Weights of a small mixture-of-experts language model, trained from scratch on English Wikipedia: 3 picks a token, 7303 steps.
Below are experts of layer 4 (counted from 0) of a mixture-of-experts language model. Rows are named router (the router's row for the expert), down (a neuron's output weights, with its number) and show model dimensions 0-191. Each number is 128 + 24 x the weight over its row's rms, rounded and kept within 0 to 255.
Before each expert's rows: a language model's description of what the expert responds to. This comes from a sample of Wikipedia text that the model never trained on.

# expert 13
Description: Past participles
router [135 109 144 142 136  79 167 100  97 132 151 161  84  99  98 174 135 127 130 114  95 144 108 128 127 131 133 125 103 147 101 120 153 125 114 125 145 117 111 126 105 153 168 122 119 114 140 154 158 130 110 104 123  69 146  92 108 150 109 124 101 108 142 123 124 127 107 137 121 125  91  87 162 104  70 103  59 162 125 105 177 133 148 111 160 165 139 165 113 128 181 116 120 119 122 117 114 114 114 139 161 108 147 134 116 138 158 180 150  99 127 174 143 106 143 118  95 137 126 120 145 111 142 121 136  78 148 145 102 116 124 136 127 154 126 131 120  80 109 112 135 119 137 127 143 188 163 159 191 156  84  85  96 135 127 136 127 120 154 149 145 143 125  90 119 135 161 100 124 123  98 143 144 140 114 106 154 119 156  82 150 144 105 130 135 145 155 118 140 156 127 144]
down2 [102 120 128 155 172 112 125 107 109 167 133 121 103 134  75 120 117 118 149 157 128 111 118 127 118 137 135 100 124 132  99 149 135 120 203 119  63 161 156  76 148 121 127 154 141 172 105 142 138 122 128 131 133 112 160 116 158 153 137 103 136 142 118  99 158 135 118 126 117 104 113 116 144 105 118 126 135  97 117 148 148 137 118 116 144 144 120 114  95 143 108 131 106 150 110 112  74 133 134 127 123 141 119 126 147 117 161 154 188 100 139 133 129 122 127 187 118 122 158 113 115 133  90 141 114 141 159 118 118 165 151 140 159 128  71 131 112 128 105 127 159 149 137 107 100 106  82 117  96  98 138 123 174  86 112 164 166  95  91 110 130 142 157 161 100 163 111  73 152 126 144 141 154  87 124  96 102 151 125 151 133  93 164 160  88 118 151 132 145 143 171 126]

# expert 32
Description: Name and foreign word pieces
router [116 125 109 116 135 142  99  99 170 120 106 124 120 133 149  92 115  87 142 141 127 125 137 102  89 109  85 137 158 125 131 178 130 145 150 128 109 133  78 151 140 107 120 101 108 105 147  99 137 136 163 120 150 115 150  98 140 161 134 113 113  97 101 153  96 100 143 111 135 118  90 169 129 132 141 130 121 115 144 147 123 130 162 126  86 106 100 104 130 136 136 122 133 144 149 141 144  97 121 111 118 118 128 116 134 107 103 137 122 130 152 149 144 135  77 121  84 178 129 114 160 171 115 131 153 192  63 103 115 128 146 100 136 138 134 131 155 125 151 125 156 121 168 139 130  83 159  94 152 105 110 140  90 144 149 155 137 149  82  69 140 115 148 152  87 159 150 103 109 167 134 112 196 121 147 140  95 130 146 121 100 150  93 103 132 160 131 124 173 128 119 170]
down1 [129 118 100  99 109 156 111 106 115 111 146 107 104 118 105 130 146 109 111 109 170 112 176 164 125  92 139  86 124 117 154 153 143 127 137 134 134 137 135 167 140 134 110 114 135 143 129 166 129  96 113 105  97  81 146  99 127 113 125 187 160 151 186  99 124 177  85  70 150 143  78 134  93 106 129 135  96 122 113 116 142  65 135 118 133  86 105 180 151 146 117 129 114 168 141 117 176 173 140 135 118 130 149 155 117 123 132 152 120 143 155 149 126 133 128 126 167 115 122 100 116 137 147  88 129 149 112 143  93  81 122 141 173 128 119  98 124 128 166 156 109 137 119 147 119  83  86 154 132 126 142 157 128 114 115 148 138 122 107 110 173 140 176  85 148  98 108 138  83 127 129 140 101 135 130 130  92 135 146 129 129 139 111 145 148  99 138 137 149 133 122 126]

# expert 1
Description: Institution name heads
router [153 151 132  95  98 124 112 122 155 103 161 106 106 122  82  96 166 108 129 169 184 144 149 158  83 129  79 121 108 131 154 142  85 142 132 131  84 149 104 165 122 134 120  82 142  91 155 127 132 109 163 127 114  92  98  98 133 118 131 104  89 132 158 152 119 111 130 139 149 112  77 143 124 140 133 147 140 116 148 101 135 107 105 102 138 101  71 144 140 139 175 115 137 144 134 125 122 112 122  86 111 164 143 134  70 133 157 154 132  93 108 148 154 124 142 158 118 168 135 143 131  84 136 132 133 129 111 151 118 149 126 140 180 106 111 183 145 149 146 143 151 134 165 148 133  98 139 168 145 124  82 156 111 146 145 126 144 117 142 133 155  97 159 121  77 152 134  99 112 113 159 139 161 169 136 125 147 168 141 111 124 100 106 113 138 126 120 145 125 150 146 125]
down1 [176  65 151  79 147 133 127  87 129 149 119 118 134  91  93  83 158 149 138 153 161 110 104 132 103 113 128 141 137 163 106 130  87 101 117 118 154 148 109 181 100 163 127 139 117  90 144 132 130 105 124 142 125 117 151  98 109  93 122 133 131 152 107 118 136  96 118 142 110 139  80 166 117 118 127 141 122 125 104 164 123 170 156 101 149 185 141  85 117 124  95 123 141 114 180 132 134 124 183 191 171 105 118 148 140 149 123 167 127 115 150 137 120 158 107 121 169 129 159 122 135 126 125 143 125 145 160 114 106 139 112 128  97 151 125 140 152 135  98 114 120 149 131 144 144 130 138 145  99 149  83 119 111 151 178 177 107 124 105 138 112 152 121 128 112 119 131 131 162 129  89 109 170 112 120 145 106  83 106 110 113 114 165  90 147 120 115  90 132 144 125 140]

# expert 25
Description: Clause-ending punctuation
router [143  87 124  97 122 117 105  85  99 206 156 136 133 169  84  72 129 158 112  82 131 109 129 136 116 130 106 127 126 151 125 106 128 113 119 124 106 158 127 130 129 144 111 114 124 139 156 134 102 145 132 125 134 132 154  84 157  42 137  88 138 142 145 130 120 114 136 109 131 162 176 136  71 127 142 143 121  91 121 136 166 108 127 139 127 119 115  81 155 115 106 120 187 141 123 139 107 116 136 111 136 143  90 132 125 138 127 148 169 122 165 119 148 144 123 132 154 135 133 128 165 126 137  91 140 147 153 155 131 131 112 170 102 104 126 153 121 157 144 131 139  98  93 112 126 140  94 111 110 120  84 129 140 171 150 157 113 125 121  90 135 123 115 102 116 143 138 132 105  98 134 152 145 124 140 124 131 142 183 145 129 187 184 117 141 116 136  74 102 126  92 139]
down2 [169 117 116  95 118 150 119 109  77 109 103 147 111 152 109 118 136 157  70 137 158 111 126 142 118 125 142 125 147 204 114 101 143 131 132 114 126 140 145 104 119 132 120 118 140 159 127  87 113 140 146 124 158 118 148 163 114 124 120 145  97 130 153 100 136 133 170 120 152 108 131 135 149  88 128 100 165 152 141 118 134 153 128 108 153 123 156  78 140 107 140 148 151 125  96 102 148 139 112 153  99 145 166 122 143 140 138  95 120 126 160  95 157 147 143 117 168  91 149 163 137 136 111 152 121 138 100 114 136  99 147 129 149 120 121 128 146 167 140 126 133 106 199 122 165 136 114 138 119 171 152  93 117 155  93 135 105 149 136  71 144 103 134 155 125 132 118 108 143 128 100  98 110  52 112  99 125  86 149 116 139 151  85  99 145 122 119  79 129 170 126  82]

# expert 21
Description: List separators
router [125 114 134 121 138  81  96 107 111 131 151 139 111 124 163 112 103 130 125 113  73 133 109 118 121  70 153  94 146 180  91 153 118 119 151  94  89 148 137 160 112 126 126 173  76 125 120 128 126 130 115 113 127 130 124 115 141 114 151 103 135 125 150  72 157  95 122 162 151 118 166 114 121 173 122 137 143 106 149 103 153 127  94 148 169 105 124 126 111 114 135 119 148 171 140 160 109 134 125  71 110 137 120 155 148 139  95 117 143 117 153 148  61 146 126 121 128 113 157 125 149 121 125 121 120 131 110 123 145  71 114 157  78 109 152 181 133 152 160 143 146 106 126 196 148 156 145 113 127  62 113 160 124 169 125 161 120 132  95 108  98 125 112 130 105 116 131 109 119 113 161 132  97 118 160 105 143 117 145 124 158 118 150 156 126 122 154 136 115 143 139 148]
down1 [100 166 137 107 129 173 137 137 160 162 145 101 129 110 156  87 117 118 114 141 107 155 145 127 141 166 118 113 141  84  86 143 143 154 132 106 190 155 151 133 115 103 136 120 135 130 120 143  96 179 115 120 136 137 143 145 134 120 156 118 141 152 135 154 134 131  76  82 139 127 136 138 120 114 164 127 117 160 145 157 139  86 146 130 154 130  79 119 139 102 141  59 133  89 151 154 133 153 130 143 122 139 144 109 148 101  87 106 132 106 100 104 100 130  75 112 108 140 117 130 184 103 142 150 140 115 160 177 110 101 133 126 119 133 117 139 110 126 151  96 120  88 121 173 127  92 116 146 110 111 107  94 164 107 130 112 145 181 120 116 135 138 113 118 153 129 107 201 156  88 138 119 133 117 143  71 119 113 103 130 121 152 116 115 118 135 139  98 120 164 105 139]

# expert 34
Description: Name-ending syllables
router [131 114 136 109 149 176 127 115 121  75 151 136 147 122 143  76 146 140 134 122 156 150 115 159 139 118 160 143 142 142 134 166 163 127  94 120 126 115 104 142 135 125 142 116 130 111 103 125 141 130 140  88  76 122  80  81 143 128 143 168 122 174 119 129  68 137 116 132  98 163 147 144 122 172 124 117 152 123 106 131 165 127 131 107  82 133 146 124 134 121 123  83 107 148 151  94 122 125 134 125 127  97 152 166 130  98 144 161 128 135 121 135 105 182  95 120 142 113 110 125 113  90 121 182 162 159  99 114 117 129 125 168  97 136 138 120 110 151 160 100 150 160  92 188 141 130 140 150 107 110  96 125 177 154 139 127 137  88 138 116 133 158 124 144 126 117 145  77 132 107 150 153 128 144 115 113 133 157  84 131 130 119 150 136 150 118 103 110 200 128 167 101]
down0 [135 162 123 139 122 199 126 122 115 133 106 121 138 124 130 100 125 112 119 118 192 156 149 144 139 126  72 112 157 124 145 160 143 147 117 117 118 115 121 118  91 109 117 105 105  95 144 146  96 106 156 111 158 117 179 105 142 139  83 131  96 108 124 114 103 149 144 133 113 117 122 146 114 103 123 130 104 107 117 138 145 178 129 128 112 134 138 145 111 138 125 135 129 150 119 144 119 103  74 167 172 170 125 148 100 173 142 164 124 113 140 106 104 142 110  91 144 109 118 150 149 108 132  95 120 145 122 128 153 120 141 145 132 103 137 151 118 130 108 134 155 134 140  77 127 149 112  90 177 150 119 134 151 138 100 174 123  89 115 103  92 141 119 185  98 107 135 112 115 130 137 134 154 126 148 221 132 142 114 146 151  87 123 122 150  83 100 120 107 123 186 100]

# expert 8
Description: Auxiliaries and subject pronouns
router [136  88 117 128 146 129 130  78 129 136 129 157 114 121  90 133 146 169 156 115 105 112  83 143 152 144 134 154 147 118  97  92  89 118 151 139 135 137  92 143 115 143 132  95 111  75 118  97 128 145 101 143 121  70 140  95  88  80 127 145 130 128 188 130 114 135 132 118 150 140 107 126 120 101 180 136 100 159 128 129 144 134 164 112 133 147 112  91 165 157 171 132 130 151 118 149 151 115 195 128 121 151  97 150  97 116 154 111 134 147 151 140 137  87 147 125 158 115 155 112 121 136 128 114 106 163 143 153 111 151 126 157 104  94 141 115 120 135 131 111 151 125 122  88 101 123 114 138 133 134 116 126  57 141 143 149 124  76 130 169 163 120 146 112 185 141 144 113 111 108 102 140 128 129 100 131 148 124  58  99 146  75 141 131 104 142 123 116 120 127 144 116]
down2 [113 167 129 149  99 108 137 112  83 144 140 123 108 133 107 132 160 117 151 173  95 113 104 118 119 164 150 117 145  87 124 124 104 142 130 143 122  93 107 115 175 127 141 120 141 131 104 137  91 108 127 124 132 107 201 140 127 120 126 139 127 150 127 122 122  92 101  70 133  99 131 111 156 159 162 143 160 143 114 120 128 108 130 138 134 125 116 133 157 150 139  97 145  97 127 178 126  85 158  62 169 151  77  74 126 127 131 114 152 126 147 169 112 132 125 145 107 122 135 138 125  99 103  80 123 141 113 113 131 138  97 126 131 138 168 132  89  88 142 108 139 171 108 143 134 170 126  88 194 132 118 131  88 113 114 103 137 112 124 111 187 166 109 107 126 137 133 143 176 166 135 147 151 136 130 136 148 156  70 148 130 118 122 122 117 123 150 138 156 134 133 109]

# expert 29
Description: Numbers in tables
router [147 111 112 124 130 148 173 147 156 157  72 139 135 128  53  94 121 128 149 130 140 147 170 138  91 151 137 136 125 118 119 158 103 141 189 121 141 179 125 159 153 126 126 116 159 152 111 108 140 114 135 182 124 138 145 139 109 117 121 143 115 104 127 146 138 173 149 135 109  84 145 124 117  91 111 166 112 112 132 168  97 137 125 134 122 110 142 133 109 133 149  93 108 142 125 127  93 177  90 123 100 152 139 147 104 181  87 135 106 127 182 101 141 114 139 137 152 174 114  93 101 162 117 139  92 123 140 135 150 128 104 112 160 141 104 114 144 102 108 171 102  98 124 118 104 107 149 165 114 134 131 132 127 146 111 129 155 139  83 117 130 132  59 136 125  93 140  86 155 137 131 128 123 151 110 129  78 102  91 121 164 136 132 152 100 135 132 112 114 115 116 109]
down8 [ 91 136 206 137 145 163 124 100 153 163 135 134 148 128 140 160 144 113 107 129 109 122 143  94 156 110 145 134 143 141  91 130 124 163 126 158 170 142 110 135 110 125 108 118 112 119 100 122 144 136 175 123 174 140 141 102 156 136  87 198 118 146 128 146  74 157  91 121 132 112  87 141 124 139 100 167 103 161 101 125 135 132 142  94  90 100 132 156 116 116 149 139 115 156 138 116 128 123  98  86 146 104 114 146 142 132 111 115 143 135 128  87  95 141  99 143 133 139  75  97 128  95 201 109 154 114 140 147 128 116 164  91  93 121 135 126 144 120 121 135 117 132 144 146 121 148  87 140 121 122 155 120 148 136 145 160 147  96 126 150 119  70 101 148 101 105 114 117 128  90 175 117 150 165 142 122 127 131 102 146 155 115 157 143 126 133 140 144  86  92 104 111]